Below are experts of layer 4 (counted from 0) of a mixture-of-experts language model. Rows are named router (the router's row for the expert), up (a neuron's input weights, with its number) and show model dimensions 192-287. Each number is 50 + 15 x the weight over its row's rms, rounded and kept within 0 to 99.
After each expert's rows: "gets" lists some tokens that make up at least twice as much of what it gets as of all text. This comes from a sample of Wikipedia text that the model never trained on. Tokens count by the router's weight.

# expert 11
router:46 73 61 26 84 81 68 54 41 54 64 57 56 47 53 32 70 36 69 35 45 38 52 48 40 33 58 41 67 68 59 58 53 45 68 69 59 30 40 79 69 58 48 35 63 54 47 61 25 67 49 75 81 19 42 42 56 24 46 35 77 78 56 65 08 49 56 66 29 45 38 56 64 38 26 56 43 47 47 63 41 34 47 48 58 69 52 38 46 64 34 61 39 49 60 86
up0:66 49 26 43 55 17 45 51 32 53 54 21 64 57 49 55 46 54 36 58 55 78 56 60 40 09 68 36 42 44 56 47 70 36 36 62 59 26 67 59 40 56 65 49 70 41 47 29 85 54 58 57 47 81 70 35 72 23 55 82 38 69 37 35 49 63 42 10 58 48 56 38 53 44 51 39 45 53 49 54 31 56 57 43 61 54 53 47 51 34 48 63 40 86 37 52
up1:66 49 20 52 51 44 26 51 42 36 19 61 53 70 42 61 41 61 65 51 63 65 72 22 46 53 53 38 20 63 43 59 18 52 37 51 46 59 40 53 13 52 67 50 34 52 23 69 68 43 24 47 40 56 41 46 56 78 63 55 47 41 57 70 43 42 61 64 66 46 52 50 56 38 61 58 00 69 70 52 15 63 45 47 56 22 53 39 48 68 53 38 47 50 90 31
up2:72 47 26 40 44 38 52 52 55 34 56 43 52 68 49 31 74 33 41 59 40 26 54 30 39 76 54 52 40 34 50 44 59 42 72 67 30 28 50 24 60 70 42 14 53 66 38 55 49 78 72 32 58 58 59 57 65 52 68 53 21 62 71 64 34 27 65 47 39 42 46 27 66 29 22 56 61 67 52 37 48 76 61 53 46 30 38 70 52 41 18 33 54 40 56 45
up3:47 32 63 35 53 51 41 46 50 62 36 23 29 48 48 50 28 61 78 39 72 26 44 61 54 30 43 58 75 49 34 70 55 42 81 47 41 43 57 53 67 34 40 49 50 45 60 45 49 66 50 34 36 63 46 33 68 36 36 32 53 59 68 18 77 67 54 51 30 42 39 59 31 49 57 45 54 29 67 54 56 82 58 62 74 55 36 52 35 53 50 65 58 61 47 63
up4:44 59 51 50 47 48 42 66 58 49 57 26 66 58 35 32 44 39 51 33 51 40 59 62 46 29 47 28 45 63 52 56 54 17 53 28 45 81 42 33 73 33 43 42 60 67 57 45 52 26 47 25 36 78 42 38 50 45 53 61 33 73 50 65 57 33 45 42 42 66 53 43 49 43 62 16 42 25 49 47 71 42 69 52 52 50 53 53 54 71 78 29 35 83 69 56
up5:76 65 43 21 88 62 50 69 56 39 71 52 52 49 63 23 63 28 54 68 62 70 41 63 47 71 59 33 47 65 52 42 27 35 45 48 55 46 34 54 67 46 43 40 57 48 48 34 69 51 53 54 32 36 48 32 51 70 31 65 34 73 47 45 49 34 42 57 59 45 45 67 54 52 14 55 33 41 48 48 55 11 54 74 47 94 68 34 27 61 60 15 50 56 46 45
up6:51 47 49 37 78 52 53 45 69 48 43 26 43 42 63 55 34 77 52 21 62 35 50 57 86 69 51 52 55 68 52 60 34 33 56 37 47 46 47 49 62 61 68 48 51 36 37 57 66 34 70 71 52 37 70 59 41 57 51 37 35 65 22 54 40 35 59 36 26 48 56 59 68 45 16 58 49 78 82 43 41 37 44 36 37 56 41 32 74 39 50 51 56 55 62 71
gets: ".\n\n", "\n\n", "==\n", " |\n\n", ".\n", "==\n\n"

# expert 13
router:62 88 56 57 40 72 65 57 59 76 53 63 60 37 34 55 62 28 56 32 50 41 47 43 62 51 69 49 68 78 70 36 66 56 58 87 31 50 55 40 81 64 64 57 56 67 57 48 47 42 57 50 61 45 24 54 63 70 33 47 46 40 62 45 07 49 68 44 30 65 72 99 41 77 80 52 54 85 49 60 54 28 42 31 71 48 58 71 68 72 35 40 46 65 51 46
up0:50 43 50 47 26 42 54 61 47 36 66 24 52 47 62 19 23 21 53 31 60 64 65 66 52 61 59 43 57 64 33 49 57 29 36 36 47 55 32 65 49 53 65 43 48 60 40 62 56 66 67 35 39 38 78 43 72 58 43 61 67 62 54 59 48 39 56 33 48 29 37 23 74 61 62 68 64 50 47 53 28 50 57 43 49 60 63 61 31 70 55 52 42 50 70 45
up1:42 54 40 54 34 57 30 21 55 59 50 60 57 76 53 37 70 27 40 46 61 40 70 38 42 53 58 58 75 61 36 37 50 43 53 60 31 28 57 54 58 60 59 46 59 30 63 33 74 40 52 38 28 49 39 54 68 24 53 44 72 67 52 61 59 54 20 83 39 44 50 39 46 30 57 60 62 45 33 25 63 78 63 55 44 40 39 13 81 55 49 69 10 43 76 63
up2:41 78 54 44 40 62 42 31 34 56 37 69 49 48 67 69 49 56 58 67 20 60 43 77 60 42 63 61 34 69 27 29 44 62 58 63 49 68 52 49 65 80 40 54 11 37 45 29 85 40 50 59 46 39 58 67 59 52 32 20 66 53 67 43 23 42 69 25 49 43 68 73 56 62 46 54 23 58 45 45 61 34 56 61 55 44 53 51 32 39 52 57 40 67 43 63
up3:64 68 61 68 78 53 58 72 67 90 16 48 75 60 52 22 61 64 56 27 34 71 42 69 81 54 23 32 45 48 66 47 32 34 50 47 46 58 36 64 71 37 55 51 38 46 20 55 55 70 35 53 48 31 60 51 53 51 65 49 49 51 08 46 58 66 51 40 17 58 60 76 77 45 54 30 33 68 45 54 41 32 38 53 70 51 49 77 60 41 56 45 10 35 40 35
up4:39 42 24 26 50 36 48 36 51 39 48 72 71 71 53 36 49 53 31 53 51 47 53 69 30 49 39 81 66 45 26 56 64 23 64 44 57 42 36 36 52 50 50 30 45 45 31 51 52 72 69 52 34 56 44 49 14 75 80 46 42 83 47 48 42 44 66 41 62 50 58 65 76 51 77 38 58 60 40 65 58 38 57 22 71 38 56 49 61 42 36 45 56 71 17 53
up5:39 58 56 45 41 36 51 49 49 41 77 51 51 68 25 27 57 55 40 56 42 58 58 61 47 75 58 36 42 51 62 57 72 84 46 35 84 76 46 36 77 69 64 43 54 42 09 56 61 41 57 33 48 44 37 28 71 62 29 42 58 68 42 44 47 25 29 35 40 38 38 42 04 43 46 46 60 39 45 83 38 40 68 41 55 50 35 45 62 54 43 54 29 64 67 53
up6:53 52 23 49 76 71 74 42 41 62 65 52 71 56 34 69 36 73 25 52 52 36 75 46 39 46 51 47 58 52 55 74 21 62 47 75 28 38 29 45 59 51 36 66 35 44 54 37 71 48 27 46 54 15 66 44 18 60 68 41 61 38 70 57 49 76 59 55 45 44 41 45 50 46 29 49 73 57 51 68 67 57 61 34 40 35 47 42 49 49 33 50 64 61 36 49
gets: " it", " he", " had", " was", " has", " they"

# expert 15
router:37 71 56 43 48 55 55 46 63 87 47 55 52 50 49 00 36 17 73 38 37 40 51 60 45 75 39 58 68 63 38 45 59 57 59 57 61 59 33 70 52 65 40 33 71 33 46 17 19 46 63 75 42 32 58 89 69 38 38 23 52 60 65 65 36 59 53 79 33 46 66 54 36 42 46 36 41 38 48 47 71 39 33 25 59 43 60 47 57 64 53 50 54 47 60 53
up0:39 61 39 53 54 27 58 84 40 46 59 77 74 45 61 56 55 47 36 33 34 49 48 42 71 69 92 33 52 33 51 41 75 34 47 40 81 64 66 46 27 62 65 52 55 40 40 63 43 43 42 72 76 65 39 63 47 42 53 57 57 51 36 41 70 67 52 57 55 27 57 62 48 56 63 49 45 28 39 48 37 43 31 48 26 47 51 38 54 75 53 43 47 55 36 45
up1:89 63 53 55 39 61 84 31 55 55 59 42 29 60 52 47 33 72 83 47 22 62 49 42 46 34 50 65 48 50 35 38 64 47 32 28 52 23 41 52 45 85 29 45 47 45 70 50 27 64 60 55 75 24 62 31 72 45 64 49 24 62 41 38 54 47 30 84 70 56 25 62 52 56 43 52 37 59 37 74 44 46 54 21 46 56 33 52 27 43 70 59 10 40 28 44
up2:61 67 68 36 31 57 50 57 44 78 67 47 23 44 53 23 65 40 14 54 49 31 27 18 29 75 47 45 36 51 42 39 55 89 35 50 45 57 42 50 79 39 59 53 71 74 71 38 48 46 65 52 16 25 45 86 22 65 74 59 47 37 54 57 62 50 99 69 66 58 47 26 50 54 58 35 61 59 47 51 84 50 53 48 63 53 57 72 45 40 69 32 58 50 48 11
up3:28 47 68 46 67 25 51 29 68 58 48 40 76 50 26 52 52 36 25 54 47 70 09 53 35 61 53 49 26 40 76 29 51 35 64 61 49 26 48 51 69 86 35 51 42 52 53 27 34 62 34 05 63 48 41 48 56 39 39 34 65 44 27 53 68 61 22 67 20 30 52 53 54 63 48 27 46 28 48 49 56 43 45 54 30 64 42 60 69 50 57 61 40 36 27 40
up4:37 52 63 64 38 65 19 45 66 40 40 33 32 73 67 49 71 23 58 49 54 66 43 40 51 20 12 55 59 53 52 56 51 29 73 41 34 61 53 41 55 63 44 41 45 60 48 51 71 65 32 65 71 90 58 37 22 19 53 37 54 28 56 51 53 46 65 37 55 37 52 40 78 32 24 54 38 51 39 37 50 59 31 35 53 58 30 38 54 10 59 61 66 16 48 64
up5:73 41 27 43 39 72 68 58 36 40 30 43 30 38 40 69 42 25 40 45 67 44 67 52 22 70 39 61 12 53 72 12 62 38 40 60 54 32 42 33 56 52 56 54 48 46 36 39 41 52 62 70 60 29 43 62 51 47 28 60 48 42 41 56 41 47 58 90 39 42 60 54 59 46 45 76 66 64 45 33 52 32 73 46 47 52 57 76 58 59 53 63 49 47 34 35
up6:44 27 35 67 54 46 58 20 39 77 17 52 52 39 51 65 31 64 81 70 26 54 50 74 46 43 38 64 45 36 34 38 45 46 69 35 54 33 58 43 58 66 53 48 36 44 54 62 41 44 44 33 68 47 64 15 64 61 59 51 41 79 25 30 63 35 54 52 88 29 45 61 60 60 34 49 31 55 48 63 41 68 42 46 43 60 25 45 43 36 64 49 50 53 61 63
gets: " The", " a", "\"", " two", " three", " one"

# expert 9
router:40 58 64 55 48 63 55 19 44 63 45 75 46 65 42 13 41 33 49 58 28 46 32 51 40 78 52 40 80 69 46 33 28 33 50 79 54 39 44 56 40 46 41 64 45 70 55 28 65 15 54 77 45 32 68 49 51 28 43 33 48 44 51 40 58 53 32 61 40 36 11 47 44 74 17 44 39 61 60 51 41 19 47 46 93 53 45 31 28 56 62 58 37 58 67 69
up0:68 94 68 86 42 89 38 72 60 44 41 67 57 44 62 40 40 42 49 41 53 37 52 61 36 35 39 47 48 55 51 39 39 53 34 40 53 66 53 40 60 50 48 52 23 61 67 34 48 51 59 40 52 44 60 56 18 57 41 39 55 59 36 59 49 37 32 38 35 12 48 30 65 51 44 64 53 42 65 51 83 79 40 70 31 51 40 51 37 57 15 32 74 46 45 36
up1:48 36 50 31 40 54 43 40 52 60 58 34 64 51 54 38 58 44 64 58 79 56 65 66 56 31 32 44 37 66 58 48 48 59 57 82 35 39 49 80 38 54 58 50 39 41 45 69 15 51 45 61 35 73 66 38 68 72 63 63 44 50 50 41 45 48 53 82 60 52 48 74 65 49 31 49 49 57 03 45 75 48 66 45 39 26 74 45 40 40 82 52 25 54 40 51
up2:58 75 76 58 74 68 52 26 46 28 49 52 40 40 48 52 52 83 54 46 54 54 55 51 40 39 69 38 66 43 61 72 13 29 66 57 36 41 46 59 63 58 60 44 25 46 51 61 56 48 47 45 59 51 40 37 50 48 63 38 21 53 37 38 35 60 48 46 32 42 53 27 48 42 50 54 70 32 88 63 40 58 55 24 67 50 64 45 38 53 41 59 48 56 39 33
up3:49 28 83 51 27 49 36 70 64 63 71 53 35 63 45 51 66 67 45 77 51 31 73 36 03 64 38 69 58 59 72 73 63 37 45 46 38 46 54 59 66 60 55 53 41 55 43 69 66 51 55 16 63 46 33 38 83 42 65 62 44 44 53 77 74 48 56 42 29 59 64 59 45 29 55 96 91 43 42 32 72 38 53 55 16 51 56 42 40 44 34 60 51 37 60 47
up4:61 56 65 58 36 51 46 52 53 66 60 67 49 67 63 46 58 32 63 73 25 30 54 61 36 29 50 78 63 38 52 67 85 48 44 46 55 50 28 63 82 62 58 66 61 33 56 26 44 87 42 39 47 52 62 62 53 66 52 50 45 51 49 67 71 40 75 79 60 33 70 70 45 34 53 52 56 64 25 60 64 31 46 60 58 47 33 59 76 85 31 33 28 46 24 69
up5:67 59 66 54 81 41 55 63 47 24 39 86 49 22 68 38 56 48 46 67 42 50 50 61 62 71 48 54 27 45 53 49 56 47 34 83 39 76 33 40 56 51 54 56 52 69 42 54 49 46 43 73 17 65 45 49 54 61 44 60 46 39 57 43 70 41 33 51 47 48 66 38 81 40 58 41 49 34 48 64 78 74 47 48 50 73 44 60 46 42 43 32 79 22 57 56
up6:60 62 63 27 36 35 62 55 30 34 69 59 64 27 55 55 64 40 45 48 39 35 45 13 52 37 29 51 57 50 15 74 43 66 73 47 51 60 62 43 88 33 24 61 33 55 34 39 52 49 37 38 31 66 38 49 48 48 31 45 35 33 66 42 52 47 53 52 58 35 39 41 84 35 69 54 75 48 48 73 49 43 43 24 58 40 54 48 48 56 61 52 38 69 59 19
gets: ",", " and", ".", " that", " which", " but"

# expert 8
router:53 74 43 48 66 59 46 64 58 29 08 63 27 38 51 46 59 41 43 57 48 58 35 70 46 78 59 40 63 39 52 39 24 41 35 60 42 47 57 54 53 45 75 65 43 36 47 35 73 27 83 64 61 45 57 61 63 31 64 49 50 45 46 54 45 29 34 90 58 53 77 71 51 45 35 31 43 76 35 77 61 39 69 59 72 44 51 66 37 39 44 37 67 47 46 48
up0:36 39 55 66 48 60 47 50 33 52 46 50 53 41 65 75 60 52 53 59 30 64 46 38 56 51 43 36 39 60 62 56 46 62 53 23 79 31 34 60 60 51 56 55 20 66 57 54 54 29 44 31 42 48 53 41 53 58 57 65 69 48 59 41 38 33 56 25 62 55 46 68 46 47 49 58 45 60 29 41 45 58 29 40 47 36 32 68 72 52 49 41 39 24 49 34
up1:74 40 51 67 48 75 60 45 51 42 40 79 70 29 52 57 42 37 53 52 79 47 54 49 46 70 70 55 28 43 18 54 30 43 53 62 41 52 58 67 71 29 64 63 53 46 53 61 35 53 43 82 29 68 55 72 60 39 59 74 32 25 69 56 62 40 35 55 39 48 38 54 57 59 56 66 70 65 92 55 32 47 61 61 48 48 61 77 63 56 72 52 91 76 49 28
up2:48 41 62 49 36 48 60 77 39 52 69 22 55 53 40 32 46 38 50 55 46 51 84 56 41 59 40 58 40 55 49 49 46 65 22 41 43 44 49 15 38 28 64 29 56 49 43 69 46 34 49 46 80 48 54 35 48 53 51 24 27 49 50 73 27 41 50 64 49 84 59 41 49 38 67 51 63 67 51 75 33 47 15 74 31 51 53 32 52 43 43 72 35 73 66 46
up3:60 18 52 57 28 76 47 52 56 56 27 48 42 40 73 74 39 55 52 35 63 40 43 40 37 40 61 84 52 37 49 29 38 51 73 50 90 29 79 66 57 41 84 36 40 67 45 30 48 47 64 29 75 65 59 48 25 55 48 51 52 54 54 52 61 52 41 31 48 62 47 40 45 35 27 65 72 56 40 66 49 47 86 77 47 71 51 43 52 19 32 64 32 51 42 55
up4:45 91 45 29 67 46 50 28 22 40 60 45 57 66 45 56 18 50 26 48 31 69 56 45 68 51 66 70 61 64 32 51 64 41 38 43 43 94 37 54 79 33 42 42 64 62 57 40 55 39 63 34 38 79 73 66 50 51 56 19 61 30 48 50 55 15 47 72 37 52 22 20 38 63 44 49 65 58 47 51 59 47 40 48 28 69 44 36 80 56 61 58 34 47 37 38
up5:30 74 33 27 64 50 31 51 77 41 65 49 54 24 63 52 35 41 48 37 31 71 55 46 52 64 24 28 50 71 76 20 54 42 30 40 61 57 84 68 41 59 42 45 54 34 60 51 46 41 74 51 54 74 57 41 44 53 71 65 32 09 40 67 29 38 32 44 41 36 54 63 73 63 42 35 61 46 67 51 37 50 25 42 57 48 29 23 56 58 63 76 36 50 25 38
up6:61 70 54 54 48 54 53 53 35 45 47 57 59 47 35 47 50 37 52 46 33 47 49 64 29 47 48 63 37 54 60 53 76 53 45 46 36 55 64 41 64 55 45 74 72 46 54 34 33 86 33 42 37 52 62 33 69 57 31 42 57 38 37 70 42 57 63 76 53 54 37 22 59 41 50 42 61 42 51 53 68 25 62 39 46 44 45 44 29 65 21 27 38 42 30 31
gets: " |", ";", ":", " –", " -", " —;"

# expert 14
router:52 54 45 33 44 66 45 33 60 75 44 52 44 50 45 61 56 18 57 49 55 51 48 59 55 34 50 66 30 57 44 69 23 70 50 75 73 42 28 51 71 28 78 73 56 58 78 46 43 46 54 79 40 11 46 78 65 50 17 55 65 55 39 47 60 54 64 77 52 56 44 61 49 60 53 26 50 60 57 51 46 12 57 38 50 75 55 48 47 62 47 36 59 86 37 61
up0:32 69 68 51 49 51 49 33 45 26 54 44 73 59 46 64 92 43 72 21 74 56 46 77 61 74 57 51 54 51 51 44 48 02 56 41 60 59 71 29 52 63 51 69 67 33 42 54 33 51 70 44 32 47 57 70 37 63 53 65 55 50 60 80 30 47 53 43 70 44 43 58 59 59 37 35 40 44 43 58 51 76 52 62 50 38 62 63 67 61 41 45 64 68 55 32
up1:27 49 52 33 07 46 47 42 60 41 31 40 28 26 46 63 49 61 53 44 32 31 15 54 44 54 21 82 46 69 48 45 53 42 55 46 56 40 41 47 54 68 78 66 49 68 60 41 24 36 54 38 35 52 46 73 44 64 76 67 55 64 46 58 36 48 44 82 36 57 34 71 33 68 47 57 58 61 36 54 86 37 63 62 75 56 31 53 51 35 67 43 38 52 40 46
up2:52 46 46 52 62 30 43 49 09 44 46 53 35 44 47 74 49 54 47 55 86 40 72 62 50 76 11 38 58 78 66 64 64 36 54 16 59 22 31 71 16 44 47 31 29 53 45 59 52 29 34 50 37 68 39 60 34 54 49 47 38 52 76 38 52 46 52 31 67 38 49 42 39 46 35 48 73 42 52 56 33 48 46 45 50 51 75 26 43 56 54 70 56 81 49 48
up3:54 99 30 35 30 69 73 67 43 51 38 42 25 11 67 85 62 86 51 39 61 54 74 52 72 71 45 67 54 29 35 54 53 43 60 68 55 68 27 61 53 65 64 49 65 44 47 55 62 81 34 41 58 44 61 46 57 65 57 57 72 52 54 59 49 71 26 50 49 34 55 58 63 47 32 43 35 45 60 59 33 54 66 27 80 49 14 58 65 47 53 37 49 52 68 58
up4:69 72 32 29 56 44 57 34 67 67 67 47 58 72 53 48 34 33 72 44 49 64 30 52 46 52 66 84 65 72 38 35 41 64 34 54 53 58 30 53 41 61 47 30 21 22 40 52 65 25 52 59 61 43 36 47 49 54 33 50 72 66 46 58 36 40 49 71 50 39 37 65 57 71 55 63 46 48 70 66 49 20 45 27 56 47 50 60 41 51 69 76 62 19 31 64
up5:38 70 19 43 23 59 52 46 49 56 63 62 79 61 25 57 68 77 68 69 35 43 32 42 40 67 29 53 29 42 26 36 48 76 48 50 62 29 08 27 46 39 37 48 69 64 69 50 28 58 41 71 72 37 43 39 59 49 62 53 61 31 48 75 69 35 51 63 53 67 49 36 67 56 35 59 80 32 40 40 27 68 60 60 31 43 40 15 40 38 64 50 60 42 52 77
up6:38 62 67 62 41 59 34 55 67 71 61 37 52 52 40 50 51 82 63 56 59 44 50 51 40 47 27 37 46 53 54 12 70 51 48 80 48 54 34 59 65 85 56 66 33 46 64 58 56 36 79 52 43 46 59 66 50 63 58 83 51 56 73 75 53 43 35 58 63 45 39 77 49 54 68 56 55 57 77 49 32 49 53 52 43 68 71 36 24 41 77 31 46 56 59 60
gets: "201", "200", " ", "202", "199", "198"

# expert 2
router:67 82 34 46 43 52 41 51 33 94 43 73 56 50 15 53 52 51 51 50 64 46 47 47 53 43 48 54 41 72 48 68 55 36 50 68 54 45 40 28 49 28 52 46 74 79 38 55 58 43 45 69 22 63 38 44 66 54 54 32 43 40 48 62 38 68 51 22 40 66 62 44 17 51 54 52 59 65 62 67 47 30 44 53 41 28 56 26 23 63 41 56 62 47 43 75
up0:36 34 57 40 51 36 40 53 75 54 41 54 50 28 42 18 64 48 38 46 41 46 63 27 43 66 37 83 71 47 32 72 62 66 53 71 64 21 53 48 51 47 53 42 54 47 36 62 74 43 42 40 26 52 70 60 63 75 56 69 42 45 51 74 78 45 57 45 67 31 55 32 42 49 62 48 35 56 52 80 44 54 54 31 34 32 56 44 54 41 63 61 64 69 51 20
up1:66 52 30 46 56 67 10 37 57 55 65 46 99 70 37 39 39 81 60 57 65 23 55 38 60 20 45 33 57 58 87 72 67 53 40 32 60 41 43 28 79 43 69 54 70 51 45 49 41 63 55 51 54 47 62 53 38 48 65 38 55 77 43 53 44 57 47 55 46 58 24 59 67 41 61 57 50 52 19 57 52 62 57 58 50 51 72 24 67 29 62 48 56 32 59 78
up2:63 41 36 48 30 62 46 52 48 52 33 35 56 46 32 63 75 58 38 48 56 30 62 76 51 92 39 58 47 46 38 79 76 48 65 45 55 63 50 51 79 78 61 48 37 69 53 71 48 36 50 72 51 46 49 43 17 60 26 49 23 64 67 30 50 60 20 50 41 60 47 53 38 47 52 70 32 81 47 51 56 44 55 44 30 33 32 34 27 39 70 42 45 64 61 43
up3:47 45 50 26 45 65 45 61 52 54 59 45 52 46 61 72 61 75 47 57 63 46 60 52 72 42 45 18 51 76 43 80 44 72 71 14 59 47 81 44 62 87 47 37 51 41 45 55 54 53 61 43 34 42 52 52 57 45 67 60 67 60 54 63 65 39 43 51 59 41 56 26 61 64 54 71 52 51 61 24 51 52 69 56 67 52 75 67 53 68 46 55 71 44 61 70
up4:57 64 45 45 67 50 41 58 40 46 64 48 29 56 51 46 30 34 68 15 82 34 52 37 40 60 63 46 55 43 47 52 47 52 43 62 42 41 57 56 53 56 41 49 62 60 68 64 59 58 61 60 60 65 33 89 58 45 61 59 60 19 24 53 47 41 64 63 51 50 59 51 44 43 57 44 28 77 52 48 20 43 65 61 16 62 37 47 35 53 36 78 54 27 46 39
up5:73 56 35 44 41 60 62 08 43 39 45 62 36 56 51 41 53 43 51 53 40 46 68 51 58 22 46 13 37 60 50 24 60 23 38 56 65 57 48 54 47 07 55 39 37 48 51 27 43 39 64 65 33 34 56 62 70 64 48 68 64 72 34 38 47 37 55 67 62 56 32 28 46 32 47 56 53 22 66 81 71 57 73 24 70 49 42 50 48 45 57 43 69 90 39 57
up6:52 56 60 42 46 59 49 81 47 47 42 57 46 43 62 36 64 65 59 46 36 73 79 74 59 50 53 41 55 52 48 58 43 40 60 29 60 94 47 54 62 31 25 62 70 53 66 61 46 31 50 64 29 52 76 23 37 43 37 54 74 45 64 77 30 44 50 65 54 48 63 38 43 46 41 39 49 54 57 54 35 71 61 57 53 65 48 28 34 74 19 50 44 61 49 31
gets: "1", "2", "3", "4", "6", "5"

# expert 5
router:65 57 64 42 53 32 55 35 48 59 31 55 57 69 51 45 65 39 44 61 40 43 45 46 33 51 73 55 72 68 50 62 61 46 36 69 57 76 62 42 77 41 76 88 31 08 50 77 45 49 63 55 39 57 43 63 47 45 25 66 50 17 63 74 20 60 48 55 55 52 48 70 42 82 55 37 45 47 17 69 48 02 33 50 57 46 52 58 20 38 42 46 55 64 60 61
up0:55 33 58 54 20 58 56 59 65 58 55 43 74 61 67 44 43 61 27 33 40 50 07 50 47 50 66 55 27 72 43 60 66 58 27 82 78 67 23 41 43 31 46 39 77 52 40 44 31 47 58 51 73 54 47 66 50 44 40 68 55 30 30 82 60 25 53 40 60 56 26 34 47 37 30 62 38 49 39 78 65 54 39 61 58 61 59 39 53 33 52 47 60 42 61 40
up1:48 34 21 30 72 72 57 66 69 46 57 52 62 78 38 63 51 68 42 44 30 44 43 51 36 48 89 42 23 52 60 50 54 28 46 35 58 66 31 28 17 51 42 82 41 29 48 57 43 67 33 51 59 37 55 36 90 45 77 22 64 60 55 57 77 31 11 55 54 71 61 39 55 47 71 39 83 61 70 46 29 38 56 55 67 30 48 34 44 50 65 51 32 78 44 63
up2:65 50 48 50 47 60 77 38 78 41 68 43 37 50 30 59 45 51 55 49 52 36 58 56 36 56 62 39 42 46 48 68 38 30 43 32 51 67 71 56 35 42 29 66 34 27 65 59 33 42 63 58 34 29 61 35 64 49 37 47 42 31 68 61 41 31 30 48 61 50 19 51 49 76 61 56 73 33 70 33 40 37 74 47 80 72 31 29 45 40 27 38 86 45 54 45
up3:65 24 62 55 45 41 50 63 62 55 37 40 54 62 40 22 33 80 52 52 24 56 51 67 52 47 38 64 27 54 42 50 57 58 72 54 47 43 25 23 45 69 56 70 28 48 49 67 46 37 40 77 71 38 33 21 45 54 44 50 38 62 45 70 43 79 61 31 79 72 61 65 30 52 34 39 33 50 39 47 26 47 48 54 51 64 33 62 49 84 59 73 66 58 91 80
up4:47 21 48 42 51 51 48 41 59 75 47 29 68 46 51 50 47 48 53 67 61 64 35 52 49 30 48 56 39 37 44 48 28 59 42 58 61 24 44 26 73 51 43 54 49 62 48 65 57 28 61 40 75 34 58 37 31 77 47 61 37 36 47 42 36 38 80 51 52 57 45 72 45 44 64 72 40 43 34 49 15 48 30 27 60 68 25 66 26 39 50 64 29 63 44 50
up5:15 66 76 54 61 33 74 46 68 48 46 56 77 26 36 75 42 65 41 67 59 43 39 28 55 36 51 46 36 72 25 63 58 90 59 27 57 48 33 51 60 54 45 52 59 21 73 53 43 74 31 66 54 75 57 54 42 63 26 27 37 54 59 39 38 47 62 36 44 47 55 53 29 31 57 40 55 32 67 56 31 45 53 48 69 41 36 50 37 40 60 42 42 50 70 42
up6:56 78 56 58 71 54 62 36 67 62 28 29 81 56 47 60 63 63 51 25 49 31 49 58 63 21 83 46 79 46 56 72 32 63 36 60 62 50 18 55 31 53 56 26 39 58 51 71 85 72 52 81 68 37 34 62 47 50 54 68 26 68 46 36 35 43 49 52 40 71 37 50 36 65 68 46 52 43 61 58 56 65 69 49 40 41 43 48 37 48 59 48 46 19 29 40
gets: " of", " for", " to", " as", " at", " with"

# expert 12
router:79 56 38 45 47 41 55 70 14 62 44 30 42 58 52 58 51 41 60 39 38 75 39 49 79 72 36 46 48 43 45 50 11 54 50 66 47 26 59 61 34 38 59 38 51 75 54 48 43 47 45 70 42 63 55 65 71 46 62 40 49 44 42 51 08 74 63 43 25 60 69 56 45 34 40 56 36 65 46 36 65 45 42 61 28 40 72 46 48 49 57 54 47 54 53 69
up0:36 31 64 55 26 29 71 54 30 62 64 37 40 58 37 81 39 38 51 42 47 72 28 31 34 60 53 42 34 59 30 37 57 63 52 54 43 66 34 55 65 30 62 53 43 38 47 47 68 38 67 58 25 42 19 35 57 66 46 34 60 39 38 43 35 43 18 42 59 39 72 63 62 50 50 38 65 48 63 71 82 77 50 42 49 57 81 40 35 48 50 66 71 44 42 29
up1:46 60 72 31 63 78 44 34 79 54 49 58 56 19 45 54 84 83 29 31 77 37 57 26 51 34 81 31 60 58 48 88 57 60 32 34 45 49 65 53 78 29 38 51 36 70 29 45 33 52 52 55 82 31 68 46 38 50 34 59 48 43 31 68 54 46 39 57 65 53 23 75 56 55 54 68 54 51 74 29 42 57 52 66 68 30 65 45 44 49 42 37 39 64 46 45
up2:55 51 75 55 86 50 42 60 43 42 24 45 72 53 54 49 81 75 49 61 38 58 05 48 22 45 56 61 58 57 47 58 50 72 42 69 57 27 52 44 66 50 51 44 52 48 51 62 60 63 40 61 52 74 39 41 61 38 59 79 45 42 69 63 48 25 59 69 45 36 47 25 35 49 44 66 48 37 25 61 55 30 50 31 41 85 46 54 28 52 42 11 71 58 43 47
up3:41 31 72 55 56 65 53 61 57 41 65 66 43 59 45 37 66 63 47 19 30 32 66 78 08 36 45 58 57 27 46 51 46 57 45 32 44 41 43 33 50 75 45 20 84 64 49 64 23 42 44 55 61 71 17 57 59 57 35 26 53 36 17 30 55 25 35 61 27 60 52 58 65 18 84 65 30 50 41 49 52 70 70 35 15 57 62 23 18 43 48 64 58 56 48 46
up4:52 30 19 30 42 40 53 61 47 55 39 46 13 58 56 15 52 39 44 62 24 49 61 38 34 52 20 41 67 36 56 42 58 52 50 36 31 49 30 65 67 36 73 41 64 55 58 55 35 37 67 59 46 43 44 62 34 59 80 73 34 55 58 54 45 54 45 65 61 46 69 19 65 39 53 43 65 61 42 57 56 59 38 32 61 70 46 62 46 64 90 38 58 40 55 44
up5:32 63 44 55 55 61 39 56 49 77 61 33 66 30 84 47 71 26 59 43 66 67 50 32 42 58 39 61 82 22 64 55 35 61 52 20 58 38 37 68 70 47 25 48 74 59 47 57 56 07 50 50 52 47 52 58 43 40 32 56 61 34 40 34 59 71 30 65 34 37 64 58 67 40 55 45 46 80 75 29 50 54 67 69 58 81 55 29 26 41 52 37 12 75 51 74
up6:39 65 44 48 57 50 44 60 54 65 35 50 47 52 19 47 50 24 43 62 45 74 60 19 49 65 55 40 60 51 57 46 49 38 42 74 46 55 17 45 67 33 56 47 57 72 50 26 54 49 22 53 59 49 50 57 53 59 46 62 68 14 38 61 53 49 61 47 33 53 53 63 51 61 40 48 32 48 51 52 49 19 55 72 50 21 56 46 68 42 63 26 73 31 34 31
gets: " in", ":", "|", "-", "\n", " In"